{
  "n_layer": 11,
  "d_model": 192,
  "n_experts": 96,
  "experts_per_token": 4,
  "d_expert": 192,
  "d_shared_expert": 0,
  "activation": "gelu",
  "moe_layers": [0, 1, 2, 3, 4, 5, 6, 7, 8, 9, 10],
  "router_score": "softmax",
  "normalize_top_k": true,
  "routed_scale": 1.0,
  "balance_loss": 0.00404,
  "balance_bias": false,
  "router_z_loss": 0.0001,
  "n_groups": 4,
  "groups_per_token": 3,
  "init_std_router": 0.0314,
  "lr_router": 0.000586,
  "vocab_size": 8192,
  "norm": "rmsnorm",
  "norm_eps": 1e-05,
  "tie_embeddings": true,
  "optimizer": "adam_variant",
  "lr": 0.00255,
  "beta1": 0.95,
  "beta2": 0.98,
  "batch_tokens": 65536,
  "seq_len": 1024,
  "train_tokens": 502300000,
  "steps": 7665,
  "dataset": "wikipedia_en"
}
Below are experts of layer 7 (counted from 0) of a mixture-of-experts language model. Rows are named router (the router's row for the expert), up (a neuron's input weights, with its number) and show model dimensions 0-191. Each number is 50 + 10 x the weight over its row's rms, rounded and kept within 0 to 99.
After each expert's rows: "gets" lists some tokens that make up at least twice as much of what it gets as of all text. This comes from a sample of Wikipedia text that the model never trained on. Tokens count by the router's weight.

# expert 38
router:65 48 55 53 42 42 61 47 60 36 41 61 35 42 52 42 60 36 49 58 69 44 55 50 44 46 47 33 36 55 43 48 62 55 58 45 62 62 46 52 63 59 48 48 53 25 41 59 43 60 57 72 49 50 52 60 59 65 36 44 55 41 72 44 50 52 50 78 42 44 53 58 60 46 52 46 53 51 53 44 42 42 59 45 46 44 50 45 35 56 46 53 45 58 49 43 58 51 49 42 36 36 37 35 30 59 63 40 53 58 76 47 59 67 47 48 48 67 46 57 57 27 65 52 68 50 66 60 71 43 40 35 46 22 44 28 55 54 56 36 35 40 53 59 51 60 36 61 58 41 46 45 51 45 46 51 53 43 46 52 44 54 50 47 56 49 60 57 63 51 52 38 49 56 51 65 25 63 53 57 70 40 43 49 47 50 41 55 71 54 53 47
up6:65 50 42 59 55 38 40 49 52 54 52 39 25 40 53 43 54 57 64 62 51 53 64 47 56 35 60 35 61 52 44 57 48 48 52 63 50 61 49 39 53 60 50 36 46 34 55 67 32 44 46 53 48 42 39 40 56 57 55 61 53 58 66 49 62 44 47 40 45 53 46 52 30 58 84 59 52 53 38 54 49 61 50 37 53 48 58 49 45 48 55 40 59 63 51 45 58 35 32 38 68 54 50 53 34 45 74 45 50 49 65 32 55 45 37 56 62 65 54 64 48 52 55 64 73 39 45 58 46 48 42 42 52 46 34 67 60 44 57 43 48 49 60 40 42 58 62 52 41 59 51 53 42 61 61 46 47 34 39 44 74 20 62 60 50 58 76 44 47 50 59 43 47 46 40 47 39 34 50 42 48 48 45 59 52 41 32 57 56 42 54 49
gets: ".", ")", "p", "g", "c", "k"

# expert 32
router:64 62 55 50 34 29 48 59 63 40 47 47 51 47 55 39 51 43 57 67 51 49 39 27 36 43 49 26 40 48 52 46 49 53 45 61 59 58 50 50 61 67 55 53 64 46 41 62 32 54 57 59 56 53 38 35 43 75 37 35 59 21 64 51 47 53 44 55 46 40 62 56 68 41 56 48 66 50 35 45 67 46 52 35 52 42 46 58 44 51 46 48 43 37 52 46 44 53 49 57 54 38 48 44 48 51 47 45 54 40 63 36 60 59 43 40 45 62 49 52 50 43 58 60 53 61 30 70 54 39 31 36 32 42 31 37 45 59 57 58 63 46 66 51 44 53 42 65 64 43 46 45 51 53 63 57 48 58 43 41 52 50 50 43 46 65 63 57 78 66 45 35 52 58 40 41 37 54 41 41 62 44 49 57 46 48 32 39 45 54 52 60
up6:32 50 45 58 39 35 64 51 56 53 40 55 44 59 52 52 44 35 42 40 54 66 49 30 43 29 42 40 50 36 79 55 41 49 40 54 66 55 61 51 61 46 46 66 68 43 70 45 63 32 40 59 56 41 39 56 60 60 44 40 52 56 49 45 55 37 54 56 26 51 50 41 49 67 48 49 55 59 62 56 65 51 41 59 41 55 44 69 50 31 44 46 57 64 58 49 44 48 39 59 49 47 46 34 45 48 37 40 59 67 47 62 49 61 45 42 35 53 57 57 37 39 62 44 56 31 48 42 64 50 35 47 44 42 62 38 63 43 49 49 58 55 59 70 45 50 60 63 52 62 37 52 32 63 47 42 35 46 33 49 46 58 53 67 41 34 33 59 53 35 49 41 41 48 45 50 64 52 39 58 66 48 37 51 41 53 58 46 38 59 53 49
gets: " S", " St", " F", " B", " D", "d"

# expert 50
router:57 55 65 51 27 36 46 58 68 49 37 44 43 41 37 31 59 43 61 70 63 55 59 47 40 40 42 61 48 58 59 38 51 42 35 47 70 52 60 61 68 70 52 47 41 38 38 47 41 49 61 51 63 43 43 54 59 62 41 60 50 39 78 47 60 53 45 54 46 41 59 48 65 42 48 51 72 44 62 50 48 42 57 37 55 52 45 66 38 59 61 65 46 68 49 49 43 41 43 49 43 46 44 37 61 68 52 45 58 52 56 45 47 60 35 64 53 55 35 73 58 41 45 53 48 49 47 64 66 51 53 37 40 35 70 52 55 58 49 43 52 42 58 66 50 43 45 56 64 49 37 55 65 62 53 41 36 43 48 38 49 56 41 38 48 50 62 40 57 58 41 44 57 60 48 68 51 63 50 40 61 69 38 75 51 37 44 51 56 48 50 54
up1:58 58 60 49 50 52 46 51 34 58 53 53 47 38 51 45 39 53 24 48 31 56 47 49 53 50 64 49 44 53 41 64 47 35 70 53 43 60 43 36 47 52 49 57 51 43 53 43 42 54 62 47 55 47 39 42 46 64 59 60 49 47 54 46 48 43 35 29 54 58 65 45 51 54 54 58 36 47 61 46 41 73 40 45 48 51 39 52 32 58 52 46 64 64 47 77 58 64 65 51 32 70 39 61 44 76 38 39 56 58 55 38 49 49 39 45 43 44 48 51 44 45 45 42 55 39 32 44 44 79 52 48 40 43 34 47 45 55 43 58 64 40 59 48 31 65 55 51 39 27 58 36 64 38 49 52 44 54 63 55 56 52 51 42 39 52 41 51 50 50 51 38 43 46 68 38 54 20 50 61 47 65 33 55 59 58 59 47 41 54 48 60
gets: "s", "es", "ers", "as", "os", "is"

# expert 1
router:64 66 59 57 41 41 48 50 52 41 39 42 64 44 41 47 59 62 53 72 62 64 29 39 46 38 44 49 60 53 61 40 45 49 52 41 69 66 38 49 65 67 47 50 70 38 48 57 35 43 61 69 61 62 49 50 53 54 37 47 55 35 52 44 53 41 51 45 32 44 55 62 49 47 54 52 60 39 62 52 55 44 55 34 46 39 37 64 36 49 59 57 60 46 56 48 54 34 63 58 42 47 44 44 29 70 43 26 42 50 56 36 63 57 50 56 65 54 43 61 49 30 54 55 48 63 56 56 48 52 27 42 52 51 40 40 59 55 49 44 41 44 47 41 52 62 35 52 48 44 40 28 37 40 58 48 41 42 53 42 61 42 34 31 52 42 42 44 71 56 61 50 44 66 63 40 46 49 46 33 67 52 36 58 50 54 49 38 44 61 47 59
up10:61 55 49 36 31 46 47 57 63 32 51 42 51 67 50 45 45 55 64 43 50 50 47 51 37 43 52 62 32 58 59 58 57 35 45 57 57 59 56 49 60 46 51 55 55 45 58 57 44 49 55 55 59 36 44 57 45 31 70 45 41 43 59 55 51 56 53 47 40 46 38 38 66 26 49 59 57 52 58 53 40 22 62 37 43 57 30 46 51 71 43 46 43 46 64 49 37 56 55 37 51 59 33 40 73 62 58 68 55 55 50 57 52 28 55 36 47 39 49 68 44 31 58 60 52 29 58 55 67 53 49 57 65 60 66 36 48 24 50 41 46 57 46 49 54 58 48 47 56 60 47 53 57 48 51 38 42 73 45 60 45 43 58 54 47 45 49 52 57 56 43 43 47 56 54 53 50 59 34 78 50 42 38 50 41 33 56 54 46 40 57 65
gets: ",", "1", "9", "8", "7", "6"

# expert 39
router:71 60 56 58 41 31 50 49 64 39 34 49 40 42 61 59 65 57 55 61 58 57 49 51 51 34 43 46 48 44 41 41 45 51 53 56 57 59 50 52 62 56 35 28 50 19 52 62 44 49 53 61 56 63 47 48 72 49 41 59 50 40 77 48 59 57 38 58 32 55 48 71 74 39 56 51 79 42 55 58 47 49 48 41 56 34 38 57 41 39 51 52 44 49 63 51 59 40 42 49 42 33 53 56 38 59 59 42 46 43 67 41 62 58 44 46 56 65 46 48 58 36 59 63 53 64 53 74 65 53 53 39 47 35 31 41 50 47 57 27 40 35 51 51 45 63 48 53 59 53 50 43 50 50 38 55 56 42 56 54 53 48 49 50 43 51 57 60 54 54 49 35 50 57 44 50 46 72 50 52 62 53 44 70 42 41 33 41 47 50 51 62
up2:45 63 58 36 48 54 35 48 45 47 61 43 63 51 41 39 55 74 39 66 51 37 40 59 47 48 43 31 32 78 58 64 55 47 46 35 70 60 49 60 76 56 44 48 31 38 34 54 63 54 57 64 51 39 57 46 40 49 50 50 46 49 44 44 61 61 49 56 60 52 61 45 50 64 62 55 54 33 57 48 54 57 40 42 46 48 43 56 64 47 64 49 55 53 41 35 42 39 66 33 51 52 58 49 32 45 43 39 33 69 63 47 52 59 38 38 45 38 64 42 38 50 40 37 56 45 34 52 45 57 49 43 55 58 42 62 58 41 67 56 38 56 75 60 67 41 43 51 51 66 41 64 60 52 52 57 58 61 49 37 36 56 62 58 45 45 46 54 59 57 48 48 57 47 69 60 46 51 50 46 63 42 50 51 40 64 44 43 50 61 31 37
gets: ".", "\n", ").", "\".", "==", ".\""

# expert 55
router:47 59 59 58 30 40 52 61 48 30 34 53 52 48 44 64 54 38 59 58 60 56 44 55 58 41 40 57 53 53 48 38 45 37 64 37 60 59 54 44 62 58 41 54 62 38 42 46 39 48 60 50 62 61 43 50 58 71 36 48 49 31 50 36 51 51 44 53 34 52 59 71 61 41 60 68 54 48 54 37 61 35 58 36 43 47 27 52 42 45 40 55 39 54 64 55 55 43 43 61 41 50 36 48 32 68 49 40 55 40 51 42 58 56 38 62 58 50 41 60 62 45 55 49 40 57 53 63 47 37 47 43 54 51 47 46 58 52 49 31 40 46 51 52 62 56 40 74 43 30 51 39 50 51 37 51 62 39 53 50 58 49 34 33 50 39 46 68 72 59 36 39 35 49 46 47 55 70 54 49 76 55 33 42 39 50 32 46 49 47 53 68
up2:56 55 55 52 35 57 67 64 55 48 60 38 48 57 48 54 65 50 45 46 55 58 45 42 51 54 60 49 45 56 49 32 38 54 39 59 66 65 54 47 33 36 62 46 45 50 37 59 59 65 49 46 63 60 49 55 47 44 49 63 62 48 57 40 52 45 46 59 54 61 38 65 56 49 55 55 53 49 43 41 39 40 62 30 32 78 33 43 55 58 51 57 57 72 50 57 69 68 45 36 44 45 45 42 65 47 43 58 29 44 69 47 40 23 62 38 51 60 52 51 51 51 67 67 49 54 63 58 67 47 36 46 35 54 49 38 33 48 54 40 46 54 61 42 54 52 58 34 56 59 60 47 46 32 63 67 51 64 60 39 60 50 54 62 36 40 41 50 54 58 67 55 57 54 44 57 53 63 49 59 59 42 37 63 52 37 66 51 38 56 42 46
gets: " |", "-", ":", "|", ",", ";"

# expert 0
router:52 45 53 60 43 43 53 57 46 56 45 47 45 37 42 53 60 47 50 63 53 55 34 52 49 46 36 43 56 47 58 24 46 49 60 46 76 68 63 56 51 58 39 43 49 39 47 54 42 55 64 54 58 51 45 58 67 70 49 43 48 36 63 52 56 38 44 53 50 51 37 49 51 41 69 44 65 40 37 45 46 37 48 40 54 49 41 61 45 55 49 61 54 58 53 52 57 48 60 58 43 45 42 38 42 60 64 41 36 57 71 42 54 57 40 65 54 66 43 57 53 34 66 60 51 47 68 63 65 46 51 35 43 33 42 34 48 35 54 21 45 63 62 51 52 50 46 52 62 49 58 38 40 40 64 52 54 40 35 44 52 50 38 44 59 31 49 60 69 63 36 21 49 40 54 54 50 55 46 42 72 67 45 54 43 38 30 45 47 38 51 57
up2:62 58 57 49 51 39 56 51 52 43 44 48 52 73 57 28 46 47 70 58 53 35 65 43 37 46 63 58 44 60 51 57 52 48 41 54 56 43 47 56 49 43 58 52 57 49 69 67 64 59 48 62 49 49 48 50 42 57 49 65 48 65 51 62 55 64 59 47 61 26 53 59 60 47 45 70 51 37 68 63 55 56 64 33 39 39 56 44 55 63 65 39 54 51 58 70 40 49 50 35 60 50 52 54 63 58 36 51 52 50 46 50 43 47 61 49 44 66 48 41 53 35 53 52 78 35 54 51 45 56 45 55 47 54 30 48 62 49 35 71 66 47 42 60 47 56 44 46 54 52 54 64 43 59 30 48 47 64 57 49 39 45 31 48 49 44 50 35 47 46 52 72 65 64 34 62 63 41 40 60 40 45 56 64 62 30 42 43 45 64 59 65
gets: " (", "|", " \"", "===", "(", " ["

# expert 56
router:52 69 53 62 46 43 42 54 55 38 40 46 35 46 44 47 55 69 61 58 64 53 56 29 52 31 40 48 32 68 67 28 57 36 44 35 63 55 41 49 71 50 56 32 54 31 47 40 50 49 61 66 71 63 48 68 38 49 43 64 66 38 80 52 72 52 35 58 48 63 69 59 72 49 53 46 62 40 39 48 63 51 57 44 57 45 36 55 38 52 40 53 59 50 52 45 47 48 46 46 53 47 46 48 38 57 53 41 53 58 66 42 59 57 50 46 54 56 56 43 57 42 64 64 52 52 41 61 57 36 46 39 42 43 34 32 51 47 51 35 56 47 41 49 50 48 54 55 56 40 60 50 47 50 57 64 47 56 44 45 51 57 54 29 43 50 48 53 70 55 57 48 41 66 40 51 46 52 48 48 65 57 35 59 39 51 34 39 54 55 54 56
up2:46 42 62 58 54 48 53 47 56 48 56 52 54 30 57 47 48 69 56 46 32 61 55 64 44 40 22 52 70 55 45 50 61 48 59 31 50 49 49 69 42 35 52 62 47 42 33 50 56 51 61 44 46 46 32 49 53 49 33 46 47 50 51 64 44 42 41 55 39 45 41 31 49 62 39 46 57 78 49 67 42 34 46 62 41 56 45 79 35 52 55 67 54 43 55 41 52 54 54 37 58 45 33 64 56 51 62 44 64 49 57 44 38 36 49 46 56 77 66 49 63 48 64 58 48 61 60 56 50 56 38 51 50 37 72 58 59 57 52 53 44 58 46 34 54 52 45 50 37 49 29 50 55 61 64 39 45 47 62 49 40 57 63 53 41 55 56 60 49 63 45 34 49 38 55 56 43 52 48 57 51 56 57 50 53 36 62 49 41 60 71 55
gets: "s", " re", "ed", "d", "w", " made"